From a checkpoint of a small mixture-of-experts model trained on Wikipedia: a sigmoid router.
Below are experts of layer 6 (counted from 0) of a mixture-of-experts language model. Rows are named router (the router's row for the expert), down (a neuron's output weights, with its number) and show model dimensions 0-191. Each number is 128 + 24 x the weight over its row's rms, rounded and kept within 0 to 255. Numbers have three digits each.
Before each expert's rows: "raises" lists some tokens whose logits its average output raises strongly, later layers aside; "comes before" lists some tokens at least twice as common just after its tokens as in all text. This comes from a sample of Wikipedia text that the model never trained on. Tokens count by the router's weight.

# expert 102
raises: "|", "-", "W", "P", "S", "V"
comes before: "-", "|", "==", " The", "The", "==="
router:121161168155154130157142146123120143090105171088065117110176114146130086169147130112102085093144162179149141095141134096140127099106162163131165133122122141096152128146145145113112127129133137139116166115127120122144129100128134127131165153146150081130191141184121126097111128159122114100109125136081146091129157143108097151122166116093092128089146143124079159154095169131105152172120131095137143154167125102181134133122116124153140072128116128117104127124128129134142101126130126113127101159103131146110128145149114144115121162131106112135128104114103186118139153129104153130
down0:089172117093121109128122135128119125116131156136091065089151120090089090118124119147121105141135131143116146171144095132132083081135119120149127137122129122176106153108106108157097093129108142126140110119160103160116169155132150159133135148132098140103136142124155194126160172108134128130130145176101120183145136089132120124082131077136146113164122138114111119121123174078156129098130114152126113164159174133098117100130149090132086166140158143139143123136154131142074140119138133150149148120157128113089119132071162128113130117106104127148119158135093152109103128127144142151
down1:134118060085134131140127109118157131136145107147134081160108174106176098175125106139159140087136127133122107208089163144155121152107147163129159133130159134063174088139153154132099125149131138148126140122101144092146123122071162096104121122142110101114133164143153109129165143095097153129187142101132114120126101121164143065084150124153123112118125155143140116098162104131145151141123125125138085148126130122129114147116169126139113134131120161096117143103110118109115138107126124112139137120091104115157159148116087143135099135142138140170114107124137124141144143124129087145
down2:116120093143117155111131110171119116131177133134143161086134107174098152119140142177117098168172090118111087110121081130149120132068121074155126105127112113148105141165099145123145155097139133112160101127132136078110136173151099129122107129135140126148129115126135122112152123111164103099183129138118099143126117144124110138126109136147118134140103118147110165121116112127113138114130139151142127168191115096111177157115154149149092160133177136140168157132092100130144098163136089140148137080111122132132139121146125146158140115118132067096156136173115073115124104106108135123
down3:155178167095115129117157073141112132138157121108113099124129095145158118118072124069137148098142106103153106145137116095113092100079136177105100112151176167165096141158105127141108124127138131112125094148125120155117148112140146110162124101114132150165100158117116143136142147065140111117128143146097090122161144159150114140160137124162159121089126129101112133090139130069112114129179139134145120124136117135171086122114154105112134100081149121117129152100116112125134109168141125104111141152097104134119150105173154104135184108106133126144123146152160143148148131139159117115
down4:125118126101097135149128140077139196154147151146138137136107200137114141146090131109105118172134125142113139161114096104139148107132132072134113135131128130146160157151089160118122107121114117157133126138139069150105111162129135077118112076124123073103159079107126125126105121115153154135102095099130074134137084065140113143092121193134124107147120102139131104141117103156131130154147120145128140137119138113089155124108163121083118164171134155141170164122159130151119122091104149144123130113166142150139117118131116111108131149128122126156135100149101128148112174130111130139
down5:127149142162107144136113130127144136169156114138153109110104151157164163143107134115070106162105094136125146140138087166099136163149153125146141118076097159147074109140136135071121111131171100123155105177122124133149125087135125133074127162083130135160115092126118114120112128138123125159101093119130114130087100100099110089112153102150116164122114139142144097139132116133140124129081142138106134195121116178081154143179133135133140134155117128138184142156108104163161124123107107113123107104145121117098150165132167132109081139115131091130133121094140120140152126114142132154
down6:105117097152126118133104156147100096188138140142140116180110114143084139122107175158144143128127146130115155128156132105108152125181149168157133096129162082139167080114130073137138114152124125107132094113151147105088107118117122141131182132105161120142128122137074131116142119120154084135114097137146110152126119144112132104145153102124117083126160131154135137079106151075108164127115109120134138110126172111116120135099141161142125153152098158140145104171192156138096133099095130147116149070121132172149097173120144121131134135119128116124143121146131110131116094083102119112
down7:112093105153152165170105167109148141127146157162172123138110150117106128104161154158107109135111129090086141124110143132110148133097137113110093079163134156131118150105125124145144142142105100106153131143129128124093180151103106118134185110120132103119100095156095158175072122115182125154126118093130115178139129111124108087180111103127153111161144118123102174129140160150104099089109122152139100125101112106151109110146094154141152126131118162162139137130135111159155084102083105130122166107135121118125141130132163152094114110089133111107135129150149112135155107146159086136
down8:158139121113179130133098105096112116109138102160154167121098149144128133088149131163143136115070096138114112103124111104077162144108094126136114113123119176155129159164139124115116117101116130152182098144096101131134088170114164143148108171133130138115161134108136141147143182117102149111116122175107145139103089138082098141098118154102080122124125151150135143152128106131122074092114172168134102094146126134109125138123159141139117169103120134142123169145142168132135075173114140125127163097092104104116158134101138125106119131119117078112110142153161135138112126163130148125
down9:121133188113138129164155131117158139141113061125123095141118114120153126122105154098122148093108144175093137157086129160114138157113111127149113166140135095145134078173149105110121117174170098140177148131099127095094140087107110188088149108093128128163137182148102108142094162121119109140138112118108137174131107155105131136133130115182130142134147065148135113134110122110136113139155105147156098093087103119133147113163137124152126143106102127146139173098143146108113112131114123119156150112142146118100123147137121093108146111085095121115124100130146135143168131167137124117
down10:145123078117098135137150169149145131133123130122175115106140155165088094083125134163122117093127087113141118116109137094123120091130142168138135086109073123138129168135139135159123086119120154151166100131123170163117111103138097096107147098151105114093152140140131136129132092147118165139101155132162142103114123150135101148165103155106146124163117084114148134163155114110169163115153153106079168136124110131127145131130138115114138110116162131125118132158119083105148094105113110120168123105159150135146145137172143155122123114125178145109125113121077129101159075107171099164
down11:136149157150123134067100178126137107135097147194092105138151126103137129143139130126127161097149117122138165118183136135110118124171140097094150135162134127181131136102180141114114117131149110124148090157133089116133135096152150166112143121134123144164111145118114152156133156096155118147090148085184110112108118100112156134084118115121142085124143120085135147125100104120119112068087139162115137137154087137119130084163109162157141090093099137133111111124153096111131150105141119125144144116171117111145135113131159100147118140132119124096135156114133144136170100145095144085
down12:128146103113112115130123118121115093101109119119103137099152143121101115134143130101118141084132127115118137095146164145132114091183126163144103111116162150123140139167093119091114106134163139157150129136162146150123113123158132116142158139128144119174133103144071088142131143172160133118136109164107153085144106114159121120110150082143129132146137130133133101148156130129105118140137100089158142103124118093169145111136097156118085065101135164229128124144094109144149118098145129085147118149096140141126129132146130138152117127153112086099146137123091210144090142123130139130
down13:130146038105115091103113170154145085100108132102122161136116130118139111115137131080141146132159143126135120129158111141143127117126134130206139135126091138108111181125090110145132087127172143095108134155146115147124125116066177143138111092181116108132096104133108130126099153093126104170157124122141143169117135095107165111159167111144138137136128139119127110129166093158129167128140131117122123116098115167096119146177114148129154145140105106120134113142137112133120113112113132118126130153110163112101126110137081117188135149110129146141151097158109145111090139100134177134
down14:086134096115109135117138112146142127129098161102111123111171096148132084078107075154139094118124144153117116169154115059145133183131126111121095085108100149087124106137145083139148126136132131117134143147114126169091155070117109152104112129143123122158141127131132121122100121141120123150114139171125123100125143096113121115113115114112126203177109123146134150128108117126130112155122126133146144115075130116147157132142168094147113140115129125152148144081154142157112139142162125154161174158118161104145102169089113124138130121171149112138119114154102185093164129158145109108
down15:126145106148105165180096183124131107159145121140137109146087128108103157101141140103121147117111147150110131099140123100117180129120118106131125147178131146110123116177155132184116170125136100114079096122145098149140141095130104113105139173114130138140119112127093127107121142128143131108142154123132087176149125127108177135130159126145118135090123131147114105135149102115103094099096109160157139125090115158093115178157179149151062144096104171147109106119139121101116115132148132097115130147102136112105127134126112116108157103128116155106124165121106086183122153122173113164
down16:106121107119124104147130128089135097173123153134142108102136141094154144110131122159107142133103138110111125121186116136171156172084102112111098127155158085160125119096133117167082120073133136119152105154154088136149097122046119146134121135101133101105137133121120087129104098160178152153095143147131137164099100140110137119123113121142156127128120115162176134067149106122145136113154124137130115099147143116110121156105134113136128092123108076103143154148133109135142128154121133152115150152143113150158156151111141167083125116077155140190114140144138115151164101135141157119
down17:127187121155083128147131110137137131119110119168164103132117127127059124133111144156113113173113175111091145098146119141116106109129102156123157122175121089066146137128156113126141159151144139141129108118093122155145082148193144130151130115139132137147078118099111156127152139121072068164103143133133142067110154092092130146136140136147125135135113126101159155106139132158094124108116107122141167092139156138141140179090155091133120149117121126136120118120136110094120130130128109180100110095148107141124161158151159112127142104095146128145127093127160130110156124143126097130
down18:177148155145145154128151158126137164142086125114135129152086150089138114110099159128162080052149130152075095117127133070145121116152099102163134143142138153139141109152088139135143169138117102105113145149120132123152142120139106077110181119152138145119091143095134135110151142117099165135150146134109095127126148131179129163117091149152142140079127120142130126169138138138142165167158128093112145098107096107153122133142140121098133123063110125136135063127159125139119121131129117101120132101091154144103141126100144097108109135137110122106133182154130106156130126105099129135
down19:141145124144124122100127109155125140097176076158157151120154175111156148126172099150069139126117118140123171191133109118152127121119150098105095142162093130143158094095183102149109143118099125140093150134108120105160104155105117114142147185118109171139113116097141135110136127117107129129164123122103137150141102143114150121150154128156089101133100125137096135143146092140105154123131149117136114155120152124100124148174122123085154090143139131121124132118160164119095142164099086118095090108172113151150178094106139141123117090153139120135105133102120079142109104135170106112
down20:161154087124110171170153125158113130125124096136103117133116063150149146163105062104106153163139097163124127158129123157153108122144126098142127087112134136161119127170115094105097131122085168096163131122124136138078160158107164125096127124133169137179122112141128134126135127107144171131160123129130178143090127168169172132138105129154160143106117113116159092124136117088129149114122137090113108102133108124132123110096100105135104086144111123129130136118143151131088138170137117138139110125115106092173135135098120129111161125159135122092081136107121160145073107130107113122
down21:111087103179115139110077102163108091076127114099132141144128133134117135147165129138141124097134105143097126171151131171109136115150120138140136116123078136101111127129148135114181093140146112144132171107102109137083166114163134141120138116073124150136083124178104172107120141149135095139160108076072155135102109106130139115176177095169112120087121135135114144167112150148152126131124124147162093119119150111156129148162140134128079109129115145130092101125145124125131127156133114116130083096092173119143129123129131143063123137143141140135133133108122164127152129129158144098
down22:068146107101109080139093151103113095092127141118131160101101157131132138163137135113147178114096137158101158129121148092119137128140114145139146103126142112124165124113166111069145085144132184135130127131089216136161111127115166123151112162108119099071123105121125128169115117143121118127100096165103133103163120117147127144140151111103159115167108109097147143143121138103137131132160135141139128137116111171145081140112110131082157170113119115128154089132130184134121145129121161129137128165108153106091156157102158132138126144113130121110158114081121127146091135150119122122
down23:109156123126085164150161145132131122159125126154080100146191150053135099116161147109137110103124093108116102101141130129152113166175172137126138109128116166175150121147118124119078109145118138059112166125141099133134153127126166128112140119131141150076134152152113134146150144142143106129166119144164141117121171159125121106080128114118132119105116159098111111124140112174117142106122124134099131108105120133117136156109166108143105099142131167135094097123203095145106118136153125106110151170123120118180121127103132139131121146112096123133158086117088110135163105122116127116
down24:122109102165155135146094114113117157111133165125108147119152153162123172088163149106117163116108158155098142202121149167147138113147105130124113137145127130125155121112163087109119134116142126146131138133142188119129184122115115138153150114138120128125126108163129078140141150125122136129100081156132089116106129055118148136143112129067117125139132127118104143119161110130161105085159157101127138135124108131104137168166059113167099108123129098144106107124138105144140115090115132133145117150108140126126083077165126134131107116157105133088172103156145150122103099156108119153
down25:090107143139142102108141083145156148116100078159135130131148127146144147100129159180113100128137110180070149144099127083132172079109170131093150142158137116151144124163072131124153107154097146126105151113127149095139115104123168104106109159133103130090147087144141111157151091126138103155147095104122125156094120114117126095155103089111158126162109138160105126102123108169133123116157108134149134148096151147174145115103129117173149092128132092153128141123115126162129124108105113152117145156090142114125081108109089119132148130149131108136168125152128112178123121151158145132
down26:154143147066113102141147124114139112147119091097145117141109150152160124122160108114151065124123134131143135112131105124126129146128135139104107130123130128142141112111136069127161098176089125140144133101086117108169171144118109132145135100149108155141144148109136140137136106099128127154114103134157110125121130138141101098135089125187174136089129110058137134167163128159122119095128147130088148143146165105124109127125140105120118118109162154155095155147151138109092150099151139108081092167115178119094149141107130110128109164114112114135058176123144135180148124160130159106
down27:115133130151113152102156108107140082127139107114161157119123115107132117182108138150118154135112139188087115125072114189117061131120109165129139145150106127109143137154149109116164128139127163155152125170123115085111158103147144112097098161101122136108142117114097131098092122126111159173128138127151113161122100121160119151185128122190136123128131130121126126140121105119094104141092125117110079111132117125099121104173190127109115148136143107099148136129124101084109155130148105146168143130135129145109098151157145133143168127096126111110081127132129091134161099149150157091
down28:125123112117115149106132114143161067185087127128164124131140116127121127119108105129149145116129123131131121124072110109114160154126144160144114091150086153153088110111129136105132142146152146151112151115100078141132126137132145148134138142104103141134143141109162096140118197102146129114171134104108117119103108142127193118127139156122132088123167099157157130119084127156106125143113133129180116122097102140104109108186172110131142140117129189109151114122157102135122107152125112138132137083156145142133131106167174127173094085128108117151115097093140083106133090167095137113
down29:138129121102195100110129147142132102110132134114157100141112161109145126117166114137126149151130147156094105109187101119164150145130135165110126122123115101141133137102066116171123141144127134146129104115189091073136113140144112093085152132124145138122119070128086105142144133100116137054126112104135121139130144071156159172156098135150146125147119121102133143087140182103129092130134123179157107097182099136140159120154124138094142106162115130098082084112140157114107128141126144116159133136125092126116124132135124111118117125134115126140131161138154115132147137163117161158
down30:097094131092145148102121134095116079140109078095153095125090122127127101128100134141133095123124121107127106144164171104169167153116155122145123089138135118069168089126161109124146160132130137105164101122133113130143153167115160085137109125112118100144122132117134102154120133137142155125149168090110129170064131129140148090132121108133142171138061155112149140115113133116130118111136119124196125133155105131131130124101135134124119176175132126144117136138139167081104111109126117130163154158158166136140126127098131114156120146118147143177101103118188140083151118132135107122
down31:105127151157100120129142115101148106127165100094156137153155115107117101096090157162131123160160105128116087167113148136111106159096145186123097087129132087138111173132131143137150108112133096117109141148128171118149154128107080120156165114102084117109064137142105165146095117097141191189108122104134093172143148116134135122115082161121154145126123146095129151080138111088101142126164110138154141166146109140110112160124146131133140127154122118094102139128102094167103095108159141148141150153123145129119130100157096134142171144115115141132120129151114127098146123147122125140